Weights of a small mixture-of-experts language model, trained from scratch on English Wikipedia: 670M tokens.
Below are experts of layer 8 (counted from 0) of a mixture-of-experts language model. Rows are named router (the router's row for the expert) and show model dimensions 0-159. Each number is 128 + 32 x the weight over its row's rms, rounded and kept within 0 to 255. Numbers have three digits each.
After each expert's rows: a language model's description of what the expert responds to. This comes from a sample of Wikipedia text that the model never trained on.

# expert 35
router:103136176118114146053127152177168150079105180149136136156148104169152115139141121153091158131137121107195133159093113091089134150176092166083095093164152133165153174154158128124145107126120169086099133116157149110096092099128110113108152115111180117129126096169128072166122156086096108107173219144093080094108114135088091118138116154078112133214127126169135196122208170119139159157127187168121115137090161101095085176163143169095149099137137197176155103128077128129131160133142180
Past participles and verbs. Main verbs and past participles after was/is/he in bios and release news, such as released, served, located, Succeeded.

# expert 1
router:141124133128156136109139192070118104142142107151193098148085132113128146178067138165112138161187098064085169082127151091157143197109137144112148109087139112111108118065160103150087134176148132116084118118092074124096078063106156132156185153056129136078167118113124119084137158146089187154095098082177147080109107162138195077148119147153148097101097126187096160162113069133125158156153121137117137139099169106082142086168169130083111138152138133134075111159155143128101111101104075
Line-start capitals and prefixes. First letter or piece of a word right after a line break or heading marks, plus prefixes like sub, dis, inter: Academic, ==Station.

# expert 5
router:171125150140175136150123136162112115168099165112110175107129094099135134140127103127160117128171131079067130105136130185074084153125106169125133160100070105130143129167133123115163136187130134160128123100174092143110139110095173179103105123094078157154135059121078102141148113064152152134092063151158131092189050107079128107149167134125167111120106137180150187126073095168071021145138141105143097151175151192147192097123162123087098144130158180133107104143166121139160146107126093
Non-Latin script bytes. Byte pieces of Chinese, Cyrillic, Arabic and Thai script, LaTeX pieces like frac, and closing brackets or quotes in tables.

# expert 11
router:172096177124128092128199125112147124125106153111067074113128126139123087107106075049131082174106142123092091103105189157083162085083069117126122122109173122151126130134118100122073134094078153145103100085196120144153119126126164088109113105153057111095103149159146158131064110074111181166103136114125104127149121143170155133110120115122112145076100120118168160140167130096187204124124125082157127156123149143118164104099162112160116157147134049164101075148183093073114170104078085
Foreign name syllables. Early syllable pieces of non-English personal and place names, such as D-ut-cher, Hol, Ber, Mah, ü in Führer.

# expert 29
router:165170152089177117160115166142122164144123090139192174158088152120140107090117076114068102122124105134109192101120115110098100167108106162088080105142126111151175182090094132142121175188126127086106195162171168066137116080106160102134125112151110127121144117109111132113173074187135124134132113169166183126127147154124114191161154120080115156108101118117063092175090094200104064127079139116140161110097126155095129155116121104098089137123131177085130129143084133121086097173052070
Infobox and list punctuation. Colons, dashes, pipes and semicolons marking fields in infoboxes, lists and tables: Names:, Transmission:, line-start dashes, Grammy Awards: 2002;.

# expert 30
router:076100145122163103174123140089119096067119139121132103130117098102157158163088124124121158095116153171192091159138138159106179170124061097093155107158148083142172169180104178095146173103163097126117213174061114166164109171105144162141110153155185103173096107169096115185132140107140103104166163129074127106109118091090084136113079118139134126190144148111117157125140125162063161129146129110114147126144143086160047116220163115103136118146110117174162152129165103139164122162167157
Plural and person nouns. Plural suffixes and group nouns for people, plus object pronouns, such as people, students, members, him, viewers, players.

# expert 37
router:135105157113179105167128134133124137078085143102123136127132128111165153086081115070133168140124142130056097164136096126122098150125111123201152073143128170082165090180110103122165100129125105144092116098127189166047176174109141074147125100154059076096165128166135123125109115120165104094152168159094161116184125122115037091093112159133128109088191175156114082079125147144138102136153154129112057155138164108061201111147135139123119103133126130087104142163094109141112145189169102
Foreign personal name pieces. Middle and final pieces of personal names in tables and credit lists, plus country codes: Nicole, Kimberly, Gakuto, ARG.

# expert 0
router:117114099138123121097180135153128168112117182081097121113180179061111122088101105058158168161132126199133114138142112142081107125190105093160164148082106181092135166180049136157163142137147167148167158161127181168140097094094211103113141113121076120162070117145107136144153134119145138100139117177114099120164116167140120158099177132112157083096123167156150128091133139087182162099104091123124105157169114166124188140120077136113081166114069073159158068140164116090141142143106113
Foreign name syllables. Inner syllable pieces of non-English personal names, often Japanese, Slavic or Baltic, such as Yosh-ik-i, Yuk-in-ori, Šarū-n-as.

# expert 38
router:095104082088117152137107106116132101058105140112129123111158124088110147141078158118037145115122091105164105137096117075145141085146101129155104129135088103145140148085071087090085184097125173144120142103070182103098132137061107181114154132112171139177107151160149066082072106144124106153123132142229054163107087099123050155138095119116137137163179138132164049152098144149114161161104147147139125073122143052151130128152121173102153150162165126140148153146138154151123131141153153
Function words and auxiliaries. Auxiliaries, pronouns and conjunctions in running prose, such as was, had, would, they, who, and, and the contracted 've.

# expert 13
router:141157135132152176144096131084101134096138085136130120194119153165120097151113128097090126163144139128140136130143123132095151105078159141165134145130073167135157144131154116190170124114124156113165144134093125117099183160175086089081163134155145200156128117092208153087071143163089092131118117152125192099149130119110125203143128175099136176077157134135099044095157179142120147117101186109197134120127127125108190138203167136121154083074157131115141186138102185091133065134076125
Articles and determiners. Articles and determiners after prepositions in running prose: the, a, an, this, its, his, as in on the album.

# expert 17
router:160082119112154120127092144166102147163149146091115104107093126154132122145151086063126128079067113116082091101073073135176110163164123149148085099102103114182120158148102140140161119135120160109167107129147115170134154179106161160126151114186121134165096117197119176074128077133195140094084132118134132117160126094119056160112096150128120141104146107106158142108130066162108076094108171142108150134118140106086216173130097153156081017138090174113133190160163119179102134125159125
Table cell separators. Pipe separators, blank cells and numbers inside sports, election and statistics tables, plus coordinates and area code fields.

# expert 12
router:061110160183119164135090131106159092109112101126167141173164112166143109152120197131061135171098102143165131109114090156098118166132132116094110138156176125117145158128147117119162165104096095097137160093145117152137115151121096120088143106131169122168088137123174124125155108069130089100177117180043117063089142168137157076205173090125115122180122168124146157193165162080104165138092130155095088125142134092174127196160139093160153098116138132168155158104077135158098136170160211
Adjective and participle endings. Adjectives and their suffixes in descriptive prose, e.g. contribut-ing, derog-atory, positive, mixed, social.

# expert 16
router:136187152128138146126096146100162191193158122117129115107103149104172158123132132175106146132119178114112082124161142136139053109145157130107165120134117121149172149093146159083139081156160064155129184143103117133137105129160046120094107124149187113120121151115131130171134129142142137102157075112087097071076126160157132101170174157151058110125209120096155181086116154091111139098137121166179147080069118068128092142131049115129183166124103141147135081058142076138087144120128176
Verb stems before suffixes. Verb stems and word beginnings that take -ed, -ing, -ation or -er next, e.g. design, represent-ed, follow-s, knock-out.

# expert 7
router:148128076134158125146140132107090154095174161137176118085128127149138127152127140126161148113169072094083180108099167124146127151140188143131150130096113058103106075167124105127100086151143131186084104110109087071096146115184162130157134150080105109081101125121169076134095153164056188150157171122082096110142133134162091175190108103184156169066150143093115101115078118119166161168125108161112135066152137109168139049144149081122081153111133090189089164125133109123154170111165098
Capitalized word-initial letters. Single capital letter opening a split name or title word, often after a first name or in song titles: Stevie W-onder, S-ana'a.

# expert 36
router:147119090111131084179139110094086067126080144105119160123099104078072160204178146140138154190149121112142108140171142151118172089104146097138137140084149110164135134058149113085073069115154157102120140053135081174185100146134094140141103111113083126054105179122125168096088137114097131178101116145146121097170107140132197134083113093139114114109159105113192139209113111133115177115114083121125118122090136138172106119134123054113117142128104138146084110107122143135141097118071214
Short word-start syllables. Short consonant-vowel pieces at or just inside word starts, e.g. car, bar, col, unw-el-come, b-or-ing, re-op-ening.

# expert 23
router:125090104127117175136120180091161113116134113096123108151119122101141108136088101150068091089143086079189106088095168092153171135171111152161108156103130154153211146064114106092071196148117108137097146099112133140123038182111066179149105098133145159182120146178117073077101101098157136141145082113156130095099126080101103161109098122108112132143156122088159067123141119143125141085120102109098131091100183097073134149124148183150145163156131075055142118099164194135096138135144148
Copulas and predicate words. Forms of be (was, is, were, been) and adverbs such as most, also, not, often heading the predicate.

# expert 20
router:152105102106116068137148139108115074157161096090146119108158106134111145152166105097155183154128158107186175124160157134183109071101137134146160095061158066077169118114159156149088084110138148149145143079087116146174100155150062120143144146100127192080124131109174186093151157139157157129167101109130086072169198121138154136113145106093174112118174052144147151119129135182190143119184103158107161132108175183130126130134151106166154137170109117154075108090125175166081089155119152
Short word openings. First one or two letters of a word right after a space, e.g. Se, Co, tra, ex, Re, as in tra-cts, Su-isse.

# expert 27
router:132206129065149146079113132152096114143109134105102142147156099155113117089155123061125195061151140183098074193099173139164187144109128148148142099147115134080145157077128118191163102148093103068097091132183109170109099121077168150096122137108116107139125105153130074120154159093149143144138148131126226201155120125123072095083121185139119147068112146138141109133104196146083095154145077140095129118150156117130149144158204125149105088120128159098124135111089166166123126130124154
Numbers in stats. Standalone numerals in tables, sports scores, ages and statistics, like 11 to 0, averaged 14.3, seven.

# expert 9
router:120083099138107150116099167128141096123075132108147147163132120142165080189110208102127187088148101127141109139123155127089135064061179144162114144173134124080124134135094124101157136110103127152141115131146073139140118110167114134166129159147088126144097137103128123158104145165111116169175097155013052090120116126112143127126186105175149118160106157071159124145184160088151229138112066103094098059160104130160125118138152118155149147112126060104182143178100123168098129128104147
Word-internal adjective pieces. Pieces inside common words, especially grand→mother, plus adjectives like young, small, long, human, often after a or the.

# expert 32
router:106106098132151123130153098192155156151139178111094094125080129125124164104085159169134145123093146115185128084118159152082076108064207086168149133106124147120199145180121175156143079102128109160152140127107120133132165114134090068108081121123118124176122159070111141151125138144101135119136084144121082111096107150162167135111153126173109129108161087106136133161104125050149116105173121204103142182156109133117074073073047088165151099117099067125109108152168065104116069112150099
Mid-word letter clusters. Inner pieces of longer words and proper names, e.g. scen-ar-io, Liter-ac-y, Nicar-agu-ans, Americ, econom.

# expert 24
router:101098107135110136133113179079145112107166137170118160156162105123167101133076150106197118117118130163117169160152107146139167101142139056104133143175128169090140117107151129123103145124147115135089125132199060096132126170170132120156101175146181128105103097162139160174072131143080120123138149185068100054113170168112101059106123121145108147071149137125114128155170135097172080098092118090099097136097092210089092133132147157143149157174200085088157131149104134085050083120130100
Compass and place words. Compass directions and place-name parts in geography text, e.g. north, south, coast, United States, New Jersey, New York City.

# expert 19
router:136167157135128100192130162116170152065130123114127197136105150172186142088070118055114128145114140168111102147135133118091089122129127179143151126187131124094101115142134176083116142197149132156055174146126178095091103148072170102111102149153052173137181107141107154130120104174157088168172116150088214153173169120121106154117096119093139118063093155147099094135136157115154140143118133115096073147126125171105160073152113131115161140129128158121170098180163102127125123155138048
Name and list starts. Tokens opening list items and labelled fields: line-start dashes, colons, titles like Dr., initials like M., first names like John.

# expert 8
router:086142135136095134152118093090123121035129133095060166104093146159154164090125158148131134148132157159163101101166150108056148133111085155139185124177095171098143077169124123054102146103173108094110200181124087129140145145117108170152153130160156141096173092165082108139128149165159104080169129134063139077139183105112134104105057142143142089139124131128077149094162157119133095170161096150099131157078106128101082122169136131124164169111134099093127169223147124130165110091155149
Common category nouns. Nouns naming the kind of thing an article covers, usually after the, a or 's, e.g. school, album, single, club.

# expert 21
router:077132155153087154182132164152190120070107155159182163200119121184113132167096142101104073096135142177148130163131145117092114163173112180120129136112138149160136181083128112111136159171124137134172122150181186128127129153133146140106112125140133134166122171150145135136107132164154084190159141114167173156104145108119093166221106146100144095099100126119082134153125151165110151106119136132127127119176149186170138110177030139154176120108132185200185094103128158140147109201155174
Prepositions after verbs. Prepositions and linking words after a verb or noun in prose: of, to, with, by, against, including, because, features.

# expert 15
router:185116088134137060116158131108092107136107142122091136065183103134076120094107069051164136130149104108153082167132148127126101086136074114197126142098143097086150087142119122187156131119096203173119150099124136130143089132122174060084117155116061165112132138181144144117083140126182182132156138153145129126167178128120133158118127087065180143109151094160110125073120099123203185095141106146173164106164159146146137123138154096140079153138090069193123099127143135115127163144133090
Mid-name letters, non-English names. Middle letters and short pieces inside Slavic, Persian, Hebrew or Indic names, e.g. Z-a-hedi, Ya'-ak-ov, Lu-čić, Ma, Kar.

# expert 6
router:092104163136121129160116127155189125094116140099164093160093117134155119129132081067113106092132139129138125173148145137171142140156107173119114091167151189095163155064172103118140135143097164169169055156147123134145139187106096099134136103126113120124093095200134207062089080132132130179151136100189183127115133088136152165143161170112141119101098125127105133115159172163145063069098142051097149163168140167149139091140070193118161177070113162117140129122115140149101087168167167
Noun-attaching prepositions. Prepositions directly after a noun that link it to a complement, mostly of, plus in, for, during, within, as in Governor of Virginia.

# expert 10
router:046124066129183124107158119117092185131142113115108115091141109092131151059131154182193091172121133163103119120141090159106158201055085147097123113142155152133141148187098144123178173098105189146144156164100141129123150165099157070177138116174210116116117102128075177141141131123124110097116119148101123086180164147137109122136155077148145116136087163125118144102082118109140072137111115103142158182099113113089106123156124117103211135154103095038159150140141148125147072162142136
Institution name heads. Final words or word pieces of organization and award names after words like National or International, such as University, Council, Relations, Critics, Award.

# expert 34
router:124164100059146149077087090105102093160095155118086116139156091150129092134106170100107162096186100187112159227146177154146114129090183191144134129120109133097147109110128141176173148136093070092106070174155117131082066118108143126118120174108166081072149104101146141148128169117105111169180094128082126155140132120111111080095127177120154174072067157141160091122084161148122104115176077119100121092107187112136158096164163106121131123123164087068124104103081160151129136135128128
Numbers and spaces. Number words and numerals like three, million, 25, 2016, and bare space tokens before a word starting with u or i, or in empty table cells.

# expert 22
router:170144149075157040117141099130165140174135086143064131085071088131160098123151100091123166082106107094075096114144134111097128163114146120121135092157106106137144105070161121157135091074084115085129074161164143130100176122044177170107142122066115184085177118110156134134112150152127125195133162154183162159159062138125043161144130144112165139128106102109146165084123143130119080119152134114153126180142154124096115075106110112146094173147163131106076121167106123097115159162141074
Digits in numeric expressions. Digit pieces inside scores, decimals, dates and ranges, such as tennis scores 6–4, batting averages .329, slashes in 03/20, $ signs, and opening (19.

# expert 31
router:164115149124140106117169104099102156142128187166120131103143076112151136135092125163160141091124149091148204104106140174168124119080215119155142155103082124131074072166151142124102057139135080154173083090074081085138158146153122120155137191114124154110157136095170062103107143151077189153177097160088130070151104096127118107164102111192114116079070108107069103126115100110167158115118134119098135099104131125132187120139141088159096125061117072133064132112143114124088148125172108
Lowercase word-initial consonants. Opening consonant clusters of split common nouns after articles or modifiers, such as gl-obe, cl-iffs, cr-ucks, C-emetery, Pl-ain.

# expert 39
router:131146160120127150134088091106136058116154121135127142156122182185091113176095128098089134176106122115160078173134116086105170082079160103146120143122126126083114136166137086146169128096083159105139145130109126150080194139140114078094161100132140149193150148102184126071069142171101100117145092160107177151115122128083139134144110145054152156065139164100081097108151176108097149104107171144170142138128138102094193166217156129128158109047187133100149170105133157151144101096087114
Determiners and possessives. Articles and possessive determiners before a noun phrase, mostly the and a, also his, their, its, and 's.

# expert 33
router:128128102054113133170111123170092178047122126163152116118127128138116170079090106144140124093149138120138119086084067109113134120164104167132134097152082112107169093153116074115073137118098153173117155155137163099083178133074156132124125138096173160151135174166149053098075112140155054126136147138137147211130161122131102115165079117105147071132164181161113061129134143162119097155173140110151143153132160134089185065165079139107189130081149108176108143152129085094088118157127093
Commas and and in lists. Commas and the word and joining list items, place names or clauses: China, South Korea; Belgium, Luxembourg and.

# expert 18
router:147144160112083133143150153189164185064144122125195143144160145177140149174139111135123057146116142173161095164100135118134159158102120106108126085187163157113140148058187092121108113187120183168147086101175155147162185109112122117120180121148151125069090110165146147138076104112108129166150173078174159122126130157158142110169170159066131125100111103172119087086186178121121087136102145130146154138169135204096121136088076181100123172116138199169119119120109122124123123169142134
Time and place prepositions. Prepositions opening time or place phrases in biographies and sports careers, often sentence-initial On or In before dates, such as in 2011, from 2005.